Experts of a small language model: a softmax router, 277M tokens.
Below are experts of layer 3 (counted from 0) of a mixture-of-experts language model. Rows are named router (the router's row for the expert), down (a neuron's output weights, with its number) and show model dimensions 256-383. Each number is 128 + 24 x the weight over its row's rms, rounded and kept within 0 to 255.
After each expert's rows: a language model's description of what the expert responds to. This comes from a sample of Wikipedia text that the model never trained on.

# expert 16
router [114 146 117 137 138 143 146 115 131 157 108 153 117 113 126  76 144 146 115 119 158 108 145 120 167 113 138 120 118 160 151 131 179 149 137 115 109  89  93 182 151  98 131 126 119  96 145 141 120 103  77 141 134  86 131 115 117 113 120 182 100 156 136  80 153 140  86 121 119  95 129 131 139 100 163 138  94 166  92 111 143 178 101 148 116 157 110 143 134  95 160  97 118 165 134 116 125 107 109 111 102 124  97 124 154  84 139 133 136 162 152  90 103 115 146  95  78 141 137 106 157  96 134 127 124 132 152 127]
down0 [ 97 155 125 114 110  94 132  99 144 124 110 130 167 144 122 134 169 149 110 122 126  98 129 125  70 104 118 119 129 140 116 157 119 112 138 125 149 107 103 119 159 120  97 159  96 138 118 124 109 136 179 131 161 149 137 115 121 140 112 118 134 125 108 100  95 179 157 144  84 133 133 141 182 129 128 139 182 154 116 137 110  89 180 142 147 118 144 191  92 158 133 149 111 108  59 141 143 139 128 106 142  93 132 173 118 106 120  99 100 167  92 155 186 169 110 139 117 132 176 109 141 155 166 112  99  91 127 129]
down1 [111 149 179 124 105 115 143  92 127 129 112 102 137 131 176 119 145 122  74 107 169 102 126 109 129 131 131 114 165 124 144 127 143 120  81  98 134 157 130 141  90 152 104 116 143 103 162 117 169 121 108 127 102 102 128 116 104 153 108 144  68 136 134 137  96 126 145 127 147 166 152 145  99 113  98 149 166 141  78 151 132 111 112 103 133  77  79 175 151 100 117 153 143 111 135 118 120 108 132 134 131 106 166 101 138 127 106 117 152 106 112 160 119 118 158 133 120 100 137 132 166  97 172 124 163 126 145 135]
down2 [128 126 128 142  97 134 100 119 130 150 155 162 143 148 119 165 129 136  93 120 131 132 106  97 121 156 152 126 187 113 133 125 132  89  84 142 146 123 132 147 115 142 126 164 140  89 127 125 117 106 133 102 104 117 118 111 123 141  80 135 118 107 128  83 127 132 138 143 102 122 167 120 153 148 185 105 141 155 155 110 104 144 142 107 132 142 156 136 143 140  93 134 137 137 127 123 106 142 145 121 115 118 132  76 105 123 118 179 127 109 131 137 116 152  97 148 127 120 124 101 159  55 113 129 102 160 141 109]
down3 [132 112 108 111 129 114  98 141 130 128 100 176 137 125 128 157 138 168 130  95 109 161 100 100 130 163 130 105 124 111 126  87 115 120  94 105 154 102 108 112 149 161  86 140 158 132 103  69 132 119 161 140 113 132 107 118 170 143  75 144 104 129 112 102 166 132 148 115 106 117  95 134 153 132 123 148 131 153 110 124 131 146 141 153  82 140 114  87 151 102 158 110 103 117 114 111 116 140 101 113 140 109 133 138 152 128 117 129  83 117 142 116 119 153 152 149  99 155 117 139 134 212 118 128 171 121 139 117]
down4 [105 152 119 141 181 129 154 144 158 110 130 111 118 170 132 139 124 129 160 104  99 108 107 149 115 108 143 118 117 124 134 158 138 116  99 155 143 143 111 118 127  99 133 124 136 130 127 118 145 118 107 133 119 142 106 161  99 132 136 111 110 137  94 144 128  95 150 145 126  78 117 101 157  95 111 129 137  94  90 143 105 130 109 119 139 135 107 119 113 124 106 144  80 133 138 138 144 148 142 151 110 120 133  79  96 103 166 120 112 126 205  98 151 154 102 115 136  78 130  82 145 140 126 135 138 115  87  93]
What it handles: Headings and year ranges

# expert 0
router [119 117 104 142 158 103 117 107 125 148 109 152  97 128 146  72 146 163 120 142 159 125 160 161 153 109  82 149  64 115 161 149 145 123 120 128 105  94 101 131 162 136 145 167 157  99 151 112 149  80  88 169 144 126 102  95 140 104 113 149 156 157 107 116 132 140  94 144  81 117  80 162 132 119 128 119 134 148 128 123 133 164 125 167 129  99  89 139 125  98 143 109 154 138 118  89 181 104  89 138 113 117  62 136 142 123 152 140  88 124 109 108 109 101 171  66 138 165 166 117 138 115 159 109 112 124 167 112]
down0 [121 163 123 131 179 142 182 102 130 126  97 146 106 154 181 121 172 141 121 117 133 123 115 109 158  98  95 160 108 118 180  90 146  95 108 176 145 137 139 143 121  90 176 109 131 114 130 141 164 100  84  78 146 117 153  94 136 108  68  96 106 149 145 113  65 144 151 127 115 147 145 146 138  89 124 141 133 121  94 167 150 120 137 122 177 153 136 156 103  92 138  97 128 130 142 158 142 161 164  90 142 142 140 126 142 156 122 146 116 172 123  96 127 154 154  97 128 147 109 127 149 133 115 169 144 143 134 166]
down1 [103 173  87 120 158 145 163 120 147 125 145 118 145 113 128 147  86 116 146 132 116 128 131 136  93 117 122 137 142 122 119 153  97 141 125 136 123  93 114 161 101 135 122 105  82 176 117 109 128 127 145 193 112 115 113 125 122 149 105 174 123 132 130  88 159 137 149 148 136 130 105 132 126 121  96  99 160 129 105 160  85  96 139 141 130 209  72 119 149 165 164 108 128 159 112 160 190  75 136 113 156  87 140 117 100 157 131 103 113  90 148 136 143 147 120 147 149 110 132 146 106 122 142 150 134 160 167 177]
down2 [133 115 118 143 137 144 155  91 131 130 113 105 148 154 126 122 123 152 134 122  88 130 166 128 150 150 142 134 140 105 125 119 137 123 117 116 137 143 115 157 119 151 105 126 125  96 112 128 120 100 157 140 102 147 120 110 172 131 104 147 112 136 116 128  70 130 113 137 132 121 177 104 140 103 136 126  97 128 127 136 128  98 133 136 128 142 122 181 166 126 115 152 125 143 140 142  96  98 179 139  87  82 151 105 143 143 118 126 108 165 169 102 173 129 128  96 114 110  92 212 168 111 115 137 138 150 141 115]
down3 [153 124 140 131 137 154 101 151 148 121 106 129 119  73 122 144 168 142 111 133 116 128 170 109 149 125 143 165 128 143  94 112 143 134 153 172 149 125 147 127 124 116 173 136  76 137  98 142  97 129 116  83 143 132 109 114  87 140 108 100 148 146 120 119 165 170 130  67  98  99 148 135  85 126 112  96  97 154 107 133 109 161 107 135 113 148 108 135 124 101 148 129 126 112 113 121 117 131  91 120 130 155 106 118 151 127 109 131 112  59 148 103 117 118 102 112 117 100 117  87 145 114 126 144 143 126 135 132]
down4 [134  98 117 134 123 115  77 132 126 127  73 127 142 110 113 104 147 156 118  91 130 119 109 125 133  82  96 113 116 128 155 148 151 113 114 121 120 112 141 137 114 136 133 174 147 100 155 151 154 135  95 137 145 120 151 100 108 119 169 119 181 139 163 121 117 126 119 121 116 140 139 148 165 125 164 164 119 161 127  83 106 142 169 155 119 153 116 132 126 152 116 113 148 124 158 122 157  90 144 142 103 139 139 114 144 152 185 154 154 134 116 130 132 145  96 139 144 122 113 104 142  87 141 111  90 116 137 127]
What it handles: Month names in dates

# expert 13
router [128 147 126 146 147 121  95 157 127 107 129 155 109 115 166 102 136 124 148 150 148  70 133 160 133 133  86 155 123 133 132 125 172 129 138 106  97 118 126 141 150 143 129 156 133 113 121 148 110  94 136 140 129 143 157 119 125 140  90 165 139 148  79 121 175 153 123 126 112  86 142 152  53 118 193 119 151 156 102 122 148 168 142 193 103 175 139 114 104  89 204 136 116 159 119 155 171 108 134 102 105 150  69 131 135 105 151 130 110 106 113 101 123 143 147 116 104 142 137 118 142 105 130  95 133 121 162 130]
down0 [100 106 129 166 170 148  93 148 147 143 107 153 101 121 162 109 122 120 103 127 108 167 100 103  91 142  67 134 158 151 128 133 143 151 127 154 108 140 114 112 155 163 133 132  86 143 116 170  92 155  81 142 105  92  70 102 103  96 104 161 104 101 119 139 122 113 106 103 134 137 133 146  92 101 105 118 125 163  96 123 121 149 114 123 107 135 116 121 154 137 134 109 109 121 153 152 136  82 110 132 157 135 168 110 134 128 137 106 134 127 101 136 123  94 132 114 152 129  97 130 112  89 127 155 143 140 100 151]
down1 [137 121 154 126 134  88 105 160 130 130 121 104 142 186 126  98  81 169 177  86 130 101 129 105 140  93 137  89 109  98 146 124 112 162 142 132 116 159 110 144 108 116  96 160 148  95 131 132 131 137  76 119  99 170 182  91 148 171 122 111 121 135 154 166 159 134 106  73 133 131 108 142 145 116 104 119 132 128 101 101 121  89 140 101  97 134 142 124 124 148 113 124 140 133 139 129 109 161  99 142 136 129 128 104 155 145 115 121 142 140 100 129 126 145 119 160 130 116  88  87 126 107 121 169 139 150 143 160]
down2 [113 146 106 126 158 115 129 114 128 120 139 127 126 146 120 133 131 147 148 114 152 158 114 153 136 148 146 111 137 103 118 146  97 103 122 151 149 127 119 112 135 118 146 140 141 117 139 129 129 126 162 156  83 120 103 166 123 146 127 119 144 140 107 145 139 161 104  82 197 119  83 107 156 139 118 155 116  85 102 189 107 137 139 120 130 126 130 133 127 182  94 109 132 147  91 130 155  81 144  93 140 121 148 117 203 145 182 133 107 114 163 140  95 107 148 140 135 106 139 142 129 153 167 149 128 156 116 139]
down3 [170 164 112  95  76 107 175 139 150 139 119  95 128 129 155 113 125  79 133  98 136 132  94  75 116 126 104 128 162  98 145 104 115 131 144 179 211  86 119 101 107 139 115 137 110 158 163 129 115 108 148 125  83 136  73 110 138 117 139  83 106  87 100 170  87 128 167 132 106 143 123 115 169 110 102 138 121 122 136 151 109 136 112 140 128 109 154  93 153  90 113 125 136 151 130 165 127 142 143 115 135 119  99 132 158  88 147 132 171 127 118  97 155  96 148  89  88 157 157 137 190 110 116 109 135 123 128 122]
down4 [131 149 106 134  93 113 126 150 138 159 128 124 161 131 123 122 146 134 102 137 114 117  60 146 163 104 105 156 120 113 118 133 150 119 119 118 132 121 128  64 161 150 125 105 105 123 128 126 128 114 140  69 127 118 117 146 141 118 111 123 130  75 142 136 115 110 114 122 130 122 127 119 106 102  95 158 127 172 146 166 110 140 103  85 124  82 139 131 133 118 131 151 158 115  83 124 132 160 114 158 148 124 124 150 114 131 140 100 148 105 132 156 164 104 110 127 119 129 103  92 161 117 127 130 154 124 108 120]
What it handles: Infobox field labels

# expert 30
router [150 142 121 117 121  78 124 122 113 128 118 127 114 127 178  97 142 163 142 138 134  71 140 171 110 120 106 147 129 108 149 126 175 133 118 170 107  70 128 110 131 140 108 141 127  85 133 125 124 113  93 154 135  88 138 135 148 100 135 168 126 173 114 145 159 155 114 150 111 106 140 121  61 123 142 112  82 182  93 119 152 128 101 152 106 111 140 122 120 108 148 107 101 140 113 151 154 100 109 128 105 120  86 148 114 129 155 148 166 133 114  82  65 110 127 131 118 187 128 114 134  78 127 133 137 138 214 116]
down0 [112 149 110 124 128 108  86 136 129 132 122 148 144 144 110 159 125 171 128 151 134 102 132 128 129 135 132 163 142 110 126 170 147 164 131  82 160 130 116 128 100 145 125 141 150 137 154 139 113 143 133 113 126 115 122 168 168 149 152 122 103 131 130 147 122  93  70 153 102 132 127 117 155 145 149 157 109  83  79 151 102 117 151 169 145 121 115 117 100 115 164 144 145 123 124 156 106 104 122 109 154 150 152 140 149 114 156 164 101  98 111 115 169 143 116 133 157 151  82 167  95 182 111 165 112 174  87 141]
down1 [152 174 118 126 161 104 141 118  81 108  86  92 163  97 187 117 128 147 163 148 143 147 128 120 113 131 129  93  94  89 141 137 128 155  85  98 153 129 149 126 134 141 142 131 131 126  74  94 116 130 121 152 135 125  92 105  94 147 139  92 130 113 137 178  84 105 127 134  91  94 101 117 131 121 114 150 125 139 136 142 125 137 110  86  93 127 126 191 117 110 110 153 128 152 153 109 163  77 142 108 147 138 102 137 121 128 112 128 122 107 130  91 112  99 102 126 141 100  82  62 177 131 134 130 118 117  77 149]
down2 [106 106 141 119 104 144 108 141 118 143 155 130  99 151 141 149 142 165 127 114 131 141 124 125 135 116 151 126 125 138 137 102 104 135 134 155 157 124  98 133 132 112 119 173 175  58 121 100  96 152 133 145 144 137 136 159  81 167 123 133 157 120  99  80 109 162 136 104 144 112 111 119 122 136 132 126 149 118 114 147  93 133 142 126  96 152 132 184 122 133 109 128 156 149 123 149 110 179 128 158 117 133 129 105 138 109 141 115  82  90 158 127 145 126 136 148 103 106  84 108 121 152 148 108 164 153  99 157]
down3 [122 117 141 142 164 117 138 155 168 177 113 143 173 139 141 141 128 157 129 158 164 126 109 163 126  99  91 122 128 143 123 134 100 149 151 115 148 128 130 141 123 124 106 124 143 148  98 141 121 157 162 148 121 153 149 119 183 136 115 147  81 126 123 124  93 128 153 137 117 143 128 157 155 103 103 161 141 169 152  88 113 117 127 101 100 109 200 125 110 129 125 141 149 121 119 129 139 164 146 143 132 141 124 154 111  89 115 145 149 104 141 141 169 113 159 136 101 106 126 111 143 138 125 136 109  84 121 123]
down4 [112 108 104 191  82 101 112 121 138 127  97 147  98 138 105 117  94 130 139 133  71 148 167 136 158 134 116  97 124 105 117 130 135 142  98 103 176 153 137 120 117 125 155 123 137  91 143 125 133 122  95 139 124 125 143 102 154 131 133 139 101 124 101 132 126 123 136 102 105  95 133 149 146 122 122  96 120 128  88 141 151 130 171 146 109 115 135 133 110 162 104 135 111 136 108 134 133  70 161 152 126 156 143 157  78 173 143  77  98 108 167 103  88 114 107 101 125  79 163 125 103 165  85 139 120 129 105 116]
What it handles: Organization and league nouns

# expert 3
router [ 92 194 116 135 152 139  96 116 141 139 123 130 115  97 146 116 151 177 138 167 139 156 134 101 137 122 121 126 105 123 135 118 145 139 124 102  79 113 110 129 149 126 127 131 169 126 152 128 139  88  89 103 137 114 111 116 136 149 104 138 170 154  89 103 165 187  86  81 133 104 103 171 118  99 154 106 109 143  84 121 159 182 156 133 105 100 106 133 143  83 151  96 118 106 115 157 192 115 101 112 114 105 111 157 133 124 163 113 149 137 107 111 111 128 139  92 163 119 138 102 125 134 149 116 112 145 141 142]
down0 [151 143 127  93  90 148 125 132 139 139 139 142 173 144 126 115 141 154 147 135 129 158 135 104 145 141 131  95  99 138 160 113 111 121 105 142 125 139 156  81 161 160 159 120 122 134 106 111 118 154 183 166 106 161 147 135 168  98 153 144 133 151 147 117 118 115 115 108 166 159 110 133 161 123  86 127  91  88 126 165 110 146 139 118 153 118 144  86  82 133 137  89 131 114 119  83 115 120 123 133 169 143 151 138 148  98 140 135 151 141 131 130 129 136  96  86  97 141 147  72 121 123 142 154 102 125 125  86]
down1 [115 130 135 114 121  87 127 175 139 131 130 142 112 116 173 107 140 123 103 136 131 119 103 119 143 136 151 122 126 144 133 129 120 114 110 101 106 119  84  84 147 109 144 124 137 129 112 160 159  90 180 106 103 151 166 161 119 106 121 112 179 148 124 144 148  91 101 166 136 107 158  75 143 131 151 140  81 131 144  99 136 152 160 108 140 123 118  99 162 108 139 126 157 159 166 101 107 138 163 125 136 130 158 116 155 114 125 119 115 118 108 143 123 172 104 123 134 112 117 154 175  97 130 126 116 110 121 135]
down2 [ 99 105 145 123 145 128  97 137 117  85 142 138 118 109 123 114 108 101 104 133 135 144 139 150 137 156 102 119 129 137 116 116 175  93 131 132 157 134 116  51 109  84  81 117 117 172 171 144 157  85 136 123 133 132 127 171 158  97 132 102 139 133 137 109 108 142 113 109 118 102 138 152 149 138 138 133 135 120 122 113 139 124 144 143 154 117 125 137 180  94 111 123 134 111 110 130 164 138 121  96 140 117 171 172 145 136 142  92  87 128 108 152  88 118 113 148 133 126  81 143 144 129 162 147 130 129 130 132]
down3 [127 133  94 126 101  98 125 118 158 147 118 147 122  89 141 123 107 120  94 130 117 159 137 111 152 142 133  93 133 157 150 130 157 118 130 139 140 144 138 158 125  94 166 150 121 140 118 137 129 117 158 159 180  98 131  94 115 106 112 108 109  98 101 127 120 110 164 111 144 151 125 149  95 153 176 104  78 192 125 113 138 112 154 181 109  76 122 124 125 117 105 152 150 144 134 168 152 152 149 118 126 160 134 192 127 140 128 161 146 113 151 133 106 139  86 155 116 162 120 122 153 157 119 135 110 101 118 161]
down4 [148 108 173  88  86 139 151 137 107 126 106  96 144 105 111 136 182 140 130 146 136 131 122 166 168 111 121 134  97 151  93  99 143 134  98 144  79 125 114 130 149 152 134 127 156 129 127 135 106 106 168 181 154 123 119  90 131 125 122  83 113 142 107 153 113 129 142 117 135  89  62 146 129 149 107  82  83 129 129 126 142 170 126 110 112 112 122 117 152 122 150 112  92 121  70 109 104 152  93 164 149 168 119 184  90 100 132 134 161 155 111 120  96  99 139  91 124 145  83  79 107 113 129 143 121 102 109 130]
What it handles: Hyphenated word-piece starts

# expert 7
router [118 150 131 142 115 120 115 148 101 120 142 141 113  97 160 141 152 121 125 149 155  89 139 163 151 155 103 166 127 106 157 100 142 147 168 111  73 115 129 131 150 113 155 145 150  93 138  90 139  84  65 153 148 128 159 102 139 131 134 191 170 180 101  59 136 155 130 112 126 109 125 130  86 104 167 137 117 135  95  91 163 148 150 150 111 121 117 126 139 126 141  92 120 159 115 120 162 131 140 103 116 140  98 141 102 116 109 158 147 136 153 112 101 102 116 142 133 130 116 111 116 105 134  99 116 113 153 150]
down0 [141 163 152  91 106 172 162  63 138 131 121 146 126 135 153 125  91 146  68  95 139 118 112 153 172 165  83  93 100 138 124 120 118 127  90 129  85 126 139 138  94 113 149 146 111 111 158 138 117 114 110 136 159 140 117 168 116 148  78 135 148 121 120 127 146 105 148 144 131 128  94 136 160 105 102 168 181 130 130 141 129 148 127 127 136 109 122 137 150 125 125 131 101 124 147 114 147  94  85 141 114  99 158 120 119 108 131  92  89 126 140 144 161  74  97 172 167 130 129 106 122 128 103 141  89 134 109 126]
down1 [128 120 156 136 137  99 146 111 116 117  93 167 136 120 137 126 129 111 128 144 148 116 125 127  88 141 147 134 133 131 144 132 128 120 135 128 126 100  81 115 108 144 127 117 146  85 153  87 104 110 121 151 152  99 134 141 103 109  85 149 116 104 129 186 168 130  64 132 134 125  86 115 158 119 162 146 155 155 130 146 137 127  77 123  94 166 124 142 136 120 114 120 132  79 123 134 129 155 126 159  73 103 115 128 114 117 149 134 100 106 115 177 123 130 131 114 119 176 135 186 165 158  73  99 147 148 124 148]
down2 [127 139 167 125 148 119 145 119 142 107 154 134 132 150 138 106 164 124  99 149  94 135 131  80  98 130 152 130 170  88 123 150 135 117 155 111 151 151 147 117 123  97  96 152 164 125 115  95 151 135 149  64 137 122  96  88 135 130 108 161 109 141  85 149 120 164 126 156 103 125  98 134 146 128 122 157 149 111  80 140 113 121 178 170 129 117 139 167 136 110 118 144  91 136 115 151 112  97 122 110 110 158 139 145 161 152 142 187 137  98 118 128 108 121 147  77 140 132 157 112 103 170  90 149 137  97 123  95]
down3 [122 131 127 129 141 135 134 125 121 136 144 141 145 135 172 161 120 134  73 117 142 117 147 157  94 147 132 134 106  93 125 159 118  91 155 134 125 148 158  98 133 130 108 173 205 111 151 119 136 167  78 148 104 137  75 148 150 122  98 106 107 108 116 118 111 127 162 149 116 154 127 146 105 120 115 141 195 134 103  91  95 116  82 136 126 124  88  92 151 152 135  81  88 122 148 130 139 126 160 131 164 177 108 128 115 105 102 123 110 119 144 118 151 110 155 121 119 154 138 125 150 161 113 104 142 130 129 155]
down4 [ 80 132 153 148 120 157 145 119 131  91 109 158 155 183 122 146 131 129 158 130 126 132 140 126 107 126 107 139  90 127 130 116 130 100 124 111  96  50 148 143 155 150 134 133  98 141  93 147 110 177 110 120 120 172 112 168 135 144 153 103 129 152 109  98 139 136 139 131 142 130 132 161 159 139 117 126 148 125 125 121 121 132 191 129 132 159 106 123 124 179 125 123  94 138 124 106 148 145 131 120 143 167 149  92 120 143 143 134 117 103 179 111 100 110 144 125 154 146 103 166  77 138 124 136 110 116 116 128]
What it handles: Occupations and biography words

# expert 8
router [120 152 102 136 152 116 105  98 153 162 136 122  84 103 125  83 125 130 139 127 148 126 122 153 165 117 134 157 127 166 133 130 159 120 110 138 108 121  47 140 188 146 141 152 131  90 158 130  82  84  65 162 103 106 127 105 129 109 107 154 150 141 126 116 196 151 103 106 129  98 118 120  93 147 124 118 133 168 130 132 149 144 103 154 133 140 133 144 145 130 107 115 126 153 131 124 153 113 125 114 132 116  72 134 109 101 127 138 120 147 117 109 105 127 174 117 150 104 114 131 131  96 118 111 113 128 160 133]
down0 [163 119 123 174 149 130 113 113  87  95 103 131 119 145 146 137 181 113 145 120 121 119 136 196  85 138  86 103 151 105 158 112 128 128  96 117 104 130 126 129 112 120 125  93 142 139 129  90 149 135 137 134 110 113 113 126  95 113 126 173 110 130  93 154 196 155 142 109 109 131 104 170 115  96 105 140  96 108 122 144 127 131 120 154 126 157 122 108  95 147 128 127 137  90 137 123 129 117 170 105 152 150  84 138 174  93  92 154 160  80 148 123  96 109 144 120 105 132 186 147 103 105 121 140 177 117 157 196]
down1 [ 89  98 153 152 134 178  77 129 114 154 118 113 104  95 134  87 128 128  88  68 136 122 108 153 102 109 112 144 107 101 114 154 141 121 104  91 136 118 141 117 122 114 149 140 131 155 158 108 115  90  34 103 168 166 149 141 116 102 109 171  89 102 144 120 112 121 122 132  95 120 141 109 147 148 127 118 109 109 128 136 114 148  89 104 119 128 124 172 121 144 139 144 143 172 162 136  88 136 112 126 184 152 131 100  84  93 140 101  89 120 151 129 157 133 141 126  95  95  88 148  89  89 145 120 130 129 105 120]
down2 [157  99 137 221 139 153 137 138 144 145 135 161 160 157 151 129 157 145 130 143 132 103 143 160 119 132 174 146  78 103 134 123 155  99 114 146 102 136 152 138 110 160 123 100 166 142 119 115 174  98  88 124 146 168 143 133  97  93 160 125  89  58 168 158  95  95 143 114 125  78 100 137 102 151 115 109  89 111 111 119 131  78 132 125 106  65 134 118 106 104 107 115 139 124 128 148  84 104  94 133 118 112 153  95 153 118 132 109 101  76 134 137 102  98 120  97 105 168 109 126 142 132 143 143 132 115 173 152]
down3 [136 107 165 134  88 129 136 129 134 145 101 142 129 141 140 142 124 119 172 118 155 162 158 129 194  95 137 155 174  88 117  88 121 158 105 149 122 130  84  95 167  89 114  85 200 126 111  71 162 126 166 133  78 146 124 121  65 153 171 139 155 124 150 181  73 147 127 124 102 148 114 155 163 137 128 109 140 133 117 123 124 150 103 130 149 113 113 129 141  57 151 151 107 110 186 105 151 110 128 129 108 110 147 129 101 144 151 146  61 129 124 147 167 132 140  92 123 138  98 164 134 146 147 113 131 109 124 125]
down4 [116 144 105 104 125  63  88 128 139  97 119 136 127 119 109 172 145  78 140 125 156 165 145 119 146 109 173 111 110 163 139 108 120 151 139 130 168 142 124 126 142 110 178 108 103 119  88  77  90 127 122 112 111 159 129  93 138  80 126 125 100 108 116 113 146 168 151 120  92 178  87 145 115  87 168 108 121 112 114 143 122 118 149 110  98 138  91 162 120 164 149 141 112 161 156  95 100 157 140 156  79 111 119 134 110 126 110  84 150 139 110 117 127 144  88 139 140 116 110 114 130 143 139 164 128  90 153 143]
What it handles: Year digits and places

# expert 19
router [112 157 119 147  99 107 136 106 149 136 131 151  94 122 134  93 131 127  96 135 154 115 142 130 147 122 114 116 135 131 143 130 154 153 126  82 120 135 124 129 155  81 118 127 183 124 158 102 130 105 114 165  90 121 132 122  60 118 138 152 140 164  99  67 158 138  81 142 169 127 109 137  93 105 137 140 124 167 109 128 117 138 134 125  93 173 133 141 115 116 156 116 119 130  95 179 154 102 112 110 116 112 128 116 150 118 122 153 126 155 106  70 102 105 151  88 123 142 135 117 133 138 159 120 116 174 175  73]
down0 [120 136 129 167 112 178 108  92 117 162 127 114 115  98 126 146 121  94 131 132 102 121  82 126 151 136 129 108 112 162 122 133 143  92 146 135 115 140 113 108 137 171 115 123  95 146 150 143 120 163 155 126 129  94 149 113 110 163 162  98 153 126 137 131 131 124 171 148 153 152 163 113 102 144  98 169 116 128 124 111 135 113  91 153 143 151 107 121 123 124 136 152 149 122  94  83 133 120 148  71 117 115 177 186 143 144 130 108 160 152 149 102 146 111 110 118 125 129 113 113 164 126 165 106 110  94 137 175]
down1 [156 159 109 152 141 136 118 118 136  97 158 134  92 151 110 149 110 121 133 120 182  91 161  98 153  89 110 119 110  98 123 120 134 139 124 143 179 106 149 137  94 131 160 129 169  98  96 106 121  63 120 168  92 107 140 125 124 129 104 135 132 137 149 118 116 115 194 139 129  92 137 146 162 128 175 102 144 114 146 110 109 112 140 117 136 176  99  89 122 135 169 106 156 110 143 133 145 100 147 128 127 175 123 116 121 119 167 136  84 141 157 137 130 153  86  99 181 141 116 157  99 118 126 145 121 170 133 118]
down2 [124 144 141 117 115 172 148  80  84 128 105 140 115 138 167 105 112 130 102 128 131  88 140 125 110 110 105  80 128 142 160 119 116  93 165 141 130 142 146 115 136 151 104 142 167 128 182 128 154 125 171 118 145 137 128 173 141  81 106  69 121 131 187 145 145 136 104 134  62 159 147 191 125 158 115 119  80 121 124  94 125 103  77 105 133 146 155 162 139 134 105 136 162 120 182 133 134  99 147 164 132 136 156 110 129 139 134 165 123 105 130 108 151 140 176  85  81 130 121 151  84 123 120  94 132 119 151 114]
down3 [114 103 116 202  98 163 125  84 142  91 106 148 131 143  98 127 133 116 128  90 124 145 149 117 128 110 167 123 134 171 123  70 104 125 139 141 124 119 164 115 141 120 144 154 141 150 130 107 119 192 100 140 143 126 128 113 129  86 172 114 156 157 127 137 155 128 119 155 151 144 103 167 137  73 141 144 129 125 157 128 140 142 119 161 137 192 130 126 103  92 130 122 144 101 162 139 131 163 120 102 158 159 141 126 108 119 126 134 132  63 147 159 154 115 124 110 143 143 155 161 139 161 117 108 102 170 122  91]
down4 [101 183 124 141 125 135 145 115 150 133 166 123 144 149  99 128 135 117 106 137 153  77 128 133 140 108 137 118 123 119 168 154  91 135 137 104 131 118 120 107 143 130 147 121 122 155 153  84 104 136 106  74 108  77 144 151 153 146 138 149 114  76 109 187 116 122 134 103 174 143 125 120 111 157 130 165 128 103 156 122 135 144 111 124 155 125 119  99 176  82 120 143 159 148 115  88 145 128 125 123 169 110 129 163  96 129 156 123 102 137 166 140 122 146 151 111 103 140 105  95 146 163  97 118 134 117 151 112]
What it handles: Mid-word fragments and years